Experts of a small language model.
Experts: 32 experts in each of 13 layers, 2 picks a token, 4 empty slots to pick.
Below are experts of layer 10 (counted from 0) of a mixture-of-experts language model. Rows are named router (the router's row for the expert) and show model dimensions 256-383. Each number is 50 + 12 x the weight over its row's rms, rounded and kept within 0 to 99.
After each expert's rows: a language model's description of what the expert responds to; "comes before" lists some tokens at least twice as common just after its tokens as in all text. This comes from a sample of Wikipedia text that the model never trained on. Tokens count by the router's weight.

# expert 14
router:29 65 45 34 79 55 62 61 64 72 47 47 67 54 42 50 60 49 40 74 45 38 31 60 66 48 48 24 40 53 66 67 50 28 47 59 55 45 57 59 34 68 41 56 61 76 34 53 40 45 66 41 60 63 55 40 30 66 58 67 50 45 44 62 54 45 58 30 57 52 50 43 56 40 58 64 51 53 60 47 51 46 56 54 44 49 43 53 50 66 82 46 47 54 55 38 41 36 55 46 55 66 49 37 50 24 55 41 39 24 65 41 54 33 49 58 62 35 59 38 54 49 62 53 67 48 48 62
It responds to: Middle and final digits of years, dates, times and coordinates, such as the 7 in 2017, plus century, ago and -year.
comes before: ",", " |", "–", ".", ")", ")\n"

# expert 24
router:40 57 62 51 51 47 49 49 55 52 39 72 49 58 56 37 45 56 35 43 44 52 44 43 59 38 61 54 45 58 74 47 70 48 47 54 49 18 46 50 43 76 49 55 63 89 38 63 44 35 48 39 59 74 31 46 52 67 56 65 36 58 55 39 26 41 57 53 54 41 56 41 51 40 53 58 60 57 50 55 44 55 65 53 47 25 39 73 47 64 39 63 47 61 39 26 51 48 40 51 54 55 54 16 62 57 29 55 59 42 60 50 59 51 47 40 45 46 48 50 50 35 53 47 46 39 67 67
It responds to: Standalone space tokens before a number, mostly in table cells or before years and dates, such as | 500,000 or In 1974.
comes before: "1", "2", "3", "4", "5", "6"

# expert 0
router:18 76 55 74 33 60 49 56 56 70 55 53 46 48 34 47 72 33 52 60 66 33 37 44 59 25 49 09 48 51 60 44 71 66 39 66 42 27 24 50 70 59 56 48 38 47 47 43 29 59 63 42 47 51 48 24 60 75 57 40 36 44 34 34 64 37 58 48 37 61 59 57 42 30 47 61 46 54 44 51 31 43 55 39 42 33 43 73 46 28 41 58 23 52 39 29 57 57 48 51 45 39 67 47 64 43 45 50 64 50 49 60 50 32 69 59 47 65 59 24 68 43 51 44 44 33 56 73
It responds to: Line breaks after sentences, list items and table rows, plus == and === heading markers, as in ==See also== or ===Guest musicians===.
comes before: "-", "==", "===", "The", "In", "|"

# expert 27
router:34 68 56 55 56 40 49 57 56 52 43 52 48 66 41 61 65 34 31 70 62 50 29 46 58 30 45 30 56 52 59 51 57 51 55 53 46 58 27 56 46 55 53 48 50 61 42 35 45 52 39 38 45 63 42 38 64 63 68 63 52 32 47 32 69 36 65 54 65 34 55 44 33 31 45 48 62 68 56 27 67 51 53 59 38 41 34 66 40 64 55 42 55 68 32 55 57 52 64 48 43 52 49 40 61 45 33 42 42 62 42 42 72 28 49 52 72 61 40 41 65 35 43 55 67 44 63 57
It responds to: Commas, closing parentheses, semicolons and dashes, often between place names, list items or after quotes, such as Stevens County, Kansas.
comes before: " and", " ", " which", " but", " who", " with"

# expert 4
router:36 57 60 49 65 48 50 33 46 66 77 60 58 45 52 48 57 26 41 71 46 54 49 38 57 20 39 30 62 40 70 51 61 47 50 56 57 52 34 37 60 58 54 37 60 59 46 50 34 57 40 41 43 42 56 38 66 63 57 48 37 48 49 47 63 42 48 44 38 49 67 57 62 47 44 66 70 61 52 50 50 50 53 65 53 29 50 64 44 68 48 38 61 69 31 30 28 58 50 73 43 63 39 37 57 64 48 36 53 25 60 51 76 38 50 49 54 47 40 15 64 49 59 52 58 46 43 57
It responds to: Verbs and prepositions joining a subject to its objects or attributes, such as had, has, with, and, of, in "It has one runway".
comes before: " the", " a", " been", " an", " his", " two"

# expert 16
router:50 50 68 50 40 39 70 43 55 54 43 75 54 61 45 38 56 27 52 56 36 64 56 68 47 17 37 41 27 53 67 51 55 52 58 63 48 49 55 61 56 52 66 63 69 71 50 42 21 46 52 53 43 70 61 49 22 53 56 49 39 55 35 51 45 60 43 53 50 49 44 44 45 53 43 68 38 54 64 78 72 48 49 52 50 40 25 72 54 40 54 37 54 62 15 37 64 56 44 44 35 56 35 54 55 50 39 42 64 41 52 44 64 47 66 64 54 54 39 36 47 53 19 32 69 51 59 66
It responds to: Lowercase word pieces and ordinary nouns in mid-sentence, such as arbiter, boutique, ordnance, plus music, water, law, art.
comes before: ",", ".", " and", " of", ".\n\n", " in"

# expert 26
router:35 39 47 43 41 47 54 60 70 66 39 61 48 82 37 29 55 38 47 29 41 62 63 64 49 30 39 22 69 53 59 53 55 77 47 61 56 56 34 31 26 53 53 60 51 81 30 42 38 58 54 31 55 44 32 49 74 62 74 63 50 44 52 45 68 41 46 53 59 40 52 63 41 34 56 62 38 55 46 68 50 37 51 43 59 50 48 56 43 39 48 36 67 63 38 52 40 36 48 31 49 61 52 55 67 56 54 30 62 58 65 56 58 48 65 52 66 51 50 17 54 28 54 38 32 52 59 60
It responds to: Periods, commas and colons ending clauses, and clause-linking words such as and, but, when, where, because, often in village or census prose.
comes before: " The", " he", " He", " In", " the", " It"

# expert 17
router:36 36 39 39 50 52 40 69 43 67 35 72 46 68 38 57 48 23 35 38 40 45 55 47 36 37 41 47 46 70 59 64 41 69 59 57 57 39 48 61 36 47 55 54 64 59 34 51 66 54 53 49 56 72 44 36 51 56 49 59 51 39 59 62 22 45 58 55 30 31 47 51 47 21 31 70 45 66 69 49 45 40 59 51 53 33 36 50 68 47 55 51 56 66 36 42 37 62 73 80 57 54 48 41 46 77 45 43 62 57 59 51 64 41 58 73 72 35 47 48 65 48 43 41 63 44 48 65
It responds to: Line breaks, list dashes and coordinate symbols in infoboxes and location lists, such as the dash before Country or Height, and ′ or °.
comes before: "-", "=", "\n", " •", "′", ":"

# expert 2
router:40 54 39 48 77 58 61 67 54 60 45 62 52 67 55 47 51 61 50 43 41 47 30 49 41 35 42 49 33 42 56 48 66 78 38 36 61 55 43 40 59 54 48 57 63 63 56 48 37 50 46 38 50 35 54 48 54 44 56 70 49 39 39 27 25 63 50 64 52 34 33 64 23 42 25 58 48 66 68 56 45 41 58 61 69 48 55 63 34 18 54 63 49 35 27 43 53 53 57 45 52 49 62 14 57 52 60 30 55 51 54 74 51 52 53 55 50 45 55 30 50 59 49 54 46 39 55 64
It responds to: Past participles after was/is that take by/at, such as bought, served, built, located, plus "at" and the 0 in years like 2007.
comes before: " by", " to", "0", "1", " in", " the"

# expert 11
router:48 62 49 60 54 70 56 61 52 59 45 67 29 59 13 47 66 52 47 38 67 49 69 72 61 39 24 39 48 44 60 46 74 52 45 49 57 59 42 44 39 59 58 49 50 68 57 57 30 29 43 39 49 75 36 30 50 63 56 42 55 49 49 43 47 57 80 28 70 37 40 57 44 55 47 63 56 41 55 58 47 43 53 52 68 36 50 70 24 54 33 28 44 60 62 28 60 46 52 37 58 46 44 39 59 73 57 43 63 57 78 39 62 41 56 58 57 56 46 49 67 34 42 54 54 40 39 69
It responds to: First digit of days, years and measurements after a space or parenthesis, like 1 in 1972, and nouns before "of" such as end, beginning, result.
comes before: "9", "0", " of", "8", "7", "5"

# expert 8
router:32 58 34 41 51 33 66 72 50 54 34 36 54 44 41 28 64 42 42 40 44 47 69 65 60 29 58 40 43 43 60 43 60 31 37 30 60 53 24 61 43 53 51 63 59 65 40 60 39 66 51 42 43 56 52 51 56 71 69 53 44 50 50 25 48 52 47 48 49 51 38 40 46 56 50 40 53 57 61 60 82 65 43 60 62 54 34 62 61 58 52 52 52 56 33 46 54 48 56 49 57 54 50 50 42 51 34 38 62 50 64 62 44 52 71 62 38 38 54 56 81 47 52 40 49 40 51 79
It responds to: Institution, office and role nouns in infoboxes, headings and tables, such as Mayor, Secretary, College, member, Location, Award.
comes before: ":", " of", "\n", " |", " in", " for"

# expert 13
router:37 64 45 37 48 36 37 56 58 74 34 63 59 63 51 47 50 43 46 54 53 46 42 37 34 56 40 53 43 60 71 48 67 32 58 42 34 25 47 39 57 53 52 50 59 76 47 44 50 64 62 41 25 55 42 47 63 44 62 57 42 35 34 30 35 49 56 35 62 27 35 38 29 62 54 50 55 48 57 52 48 52 49 60 49 57 43 67 30 36 57 47 44 59 41 34 33 51 54 56 48 58 41 38 66 63 49 35 61 48 47 58 63 40 61 62 70 40 29 36 53 58 46 45 55 33 73 64
It responds to: Digits inside years and numbers like 2011, 2022, and Latin name endings in species articles, such as idae, ensis, inae, wingspan.
comes before: "0", "9", "8", "7", "6", "5"

# expert 22
router:46 56 50 30 52 45 79 75 55 61 55 58 47 47 34 55 55 46 48 67 47 49 58 52 56 29 59 44 45 60 54 47 31 29 48 53 68 38 66 64 46 44 66 54 65 66 24 38 50 42 65 46 68 70 57 33 50 47 72 73 41 36 34 38 63 58 60 55 40 48 37 54 39 60 46 67 53 55 50 49 59 67 54 82 66 57 54 71 39 60 60 50 37 78 36 50 56 51 38 24 41 29 55 36 66 44 27 39 70 54 67 32 54 23 51 55 61 45 40 47 54 49 57 34 59 57 62 64
It responds to: Nouns and month names right after the, his or as of, such as the book, the road, August 2021; also this, which, that.
comes before: " ", " of", " was", ",", " is", "."

# expert 6
router:41 66 64 44 33 40 61 68 61 51 42 52 52 56 42 44 67 48 52 43 54 51 38 51 65 43 42 49 59 54 80 50 56 40 41 49 44 58 57 53 71 51 33 36 67 69 43 36 62 73 46 45 55 52 45 52 48 60 65 43 49 31 30 41 57 43 40 23 53 31 39 71 46 46 33 52 43 58 47 30 57 42 52 60 51 49 42 61 37 58 46 55 39 79 43 46 46 56 61 53 50 32 53 44 69 57 49 45 48 39 50 38 68 38 69 66 82 39 47 47 68 34 51 44 55 61 75 62
It responds to: Closing pipe-plus-newline ending table rows and |---| separator lines, plus single digits inside table cells and measurements.
comes before: "|", " |", " |\n", ".", ";", "–"

# expert 18
router:32 46 50 46 61 48 52 48 56 53 40 52 62 59 42 33 50 50 62 44 56 46 43 62 33 45 46 43 41 60 52 58 49 52 42 34 42 32 46 57 73 85 45 50 63 58 41 36 65 45 52 40 62 37 53 32 48 51 82 64 34 39 41 44 52 38 66 49 62 39 35 56 30 27 35 50 40 48 42 53 49 45 42 49 56 56 42 78 59 48 51 42 47 66 40 51 66 52 70 58 56 42 33 32 66 33 36 43 58 53 58 53 48 32 49 45 47 24 58 45 52 50 52 49 61 44 44 68
It responds to: Common nouns after numbers or determiners, and modals and pronouns, in sports and general prose, such as three runs, months, would, can.
comes before: ".", " be", " in", ".\n\n", " were", " have"

# expert 1
router:42 40 39 36 64 75 58 61 46 59 36 62 54 75 39 51 58 43 42 66 43 28 27 42 61 44 38 42 53 47 71 58 72 50 36 78 34 53 42 45 35 43 27 60 60 51 42 29 47 59 50 39 64 64 59 46 54 53 54 60 51 45 50 44 56 54 56 52 44 49 23 41 12 48 44 56 55 55 51 63 44 42 72 68 51 42 61 65 59 43 39 44 58 70 39 41 54 44 27 35 37 48 58 48 66 57 49 50 58 39 42 46 69 42 44 55 69 57 57 49 70 34 44 56 47 58 61 71
It responds to: Names of countries, states, cities and counties, often the second word of a compound, such as New York, United States, Cochise County.
comes before: ",", " |", "\n", " States", ".", " ("

# expert 10
router:27 64 39 52 39 49 54 58 80 52 46 46 65 49 63 31 76 48 36 71 42 56 53 56 47 47 32 31 33 55 61 68 69 51 33 58 43 44 33 64 30 65 38 46 74 64 37 33 53 71 55 47 42 59 51 31 66 58 57 38 48 43 42 39 46 41 54 24 49 43 44 45 30 60 47 70 39 33 78 44 43 41 52 82 57 43 43 53 51 60 45 40 48 69 51 52 50 54 45 43 34 42 42 45 71 36 54 42 54 53 70 46 68 32 54 52 64 32 51 30 51 52 66 38 60 37 48 64
It responds to: Pipe characters between or opening table cells, especially a row-initial pipe after a line break; also adverbs like well, even, along.
comes before: " ", " —", " −", " +", " .", " —;"

# expert 20
router:39 58 28 45 54 42 65 52 37 66 63 64 47 46 58 32 52 51 56 51 42 23 50 51 42 53 37 19 58 63 63 53 57 54 22 63 59 60 27 40 53 62 60 63 76 53 34 45 30 58 40 37 41 48 45 36 43 53 60 56 56 61 55 31 52 45 45 32 54 12 56 50 20 50 35 47 62 39 55 60 48 57 50 82 39 62 47 36 39 44 41 59 47 73 46 52 48 47 58 59 43 63 36 38 48 54 49 55 47 55 53 36 73 36 60 62 61 57 44 35 61 52 49 27 69 36 58 58
It responds to: Opening parentheses, opening quotes, slashes, dashes, dollar signs and superscript markers, plus characters inside Thai, Chinese and Gujarati text.
comes before: "1", "2", "3", "S", "A", "C"

# expert 29
router:48 63 50 58 56 64 78 62 65 64 22 51 41 51 44 36 60 35 50 52 17 50 55 63 57 39 62 32 44 47 65 43 51 60 32 53 49 58 40 32 52 68 57 44 59 18 51 38 54 55 58 43 35 56 30 43 55 64 47 55 42 46 48 39 55 51 55 40 54 48 55 39 44 68 26 67 49 65 51 33 53 52 48 62 53 25 58 70 64 46 52 64 57 48 31 40 46 38 54 40 51 51 49 50 58 48 53 46 36 42 63 42 63 29 50 67 48 58 26 35 62 38 41 45 67 27 55 68
It responds to: Prepositions in running prose and at sentence starts, such as in, to, on, for, during, until, including In after a section heading.
comes before: " the", " ", " a", " his", " their", " its"

# expert 15
router:29 49 60 60 52 41 57 52 58 64 45 50 56 57 55 43 54 47 25 58 49 66 46 55 45 38 66 29 30 59 46 52 52 53 31 64 63 45 42 41 61 42 42 37 56 61 39 33 47 60 63 31 54 58 55 42 50 51 57 37 54 45 41 38 49 36 57 61 51 66 47 29 59 56 25 53 58 63 54 39 50 30 79 60 56 47 43 49 22 29 53 48 50 70 54 29 43 45 48 42 46 50 32 21 66 53 50 43 57 49 67 78 64 49 51 67 51 62 51 40 49 35 40 33 49 34 66 68
It responds to: Single digits inside longer numbers, especially coordinates, decimals and years, such as 41.2-3-1944°N, 18-6-8, 7.9 g.
comes before: "6", "0", "5", "7", "8", "4"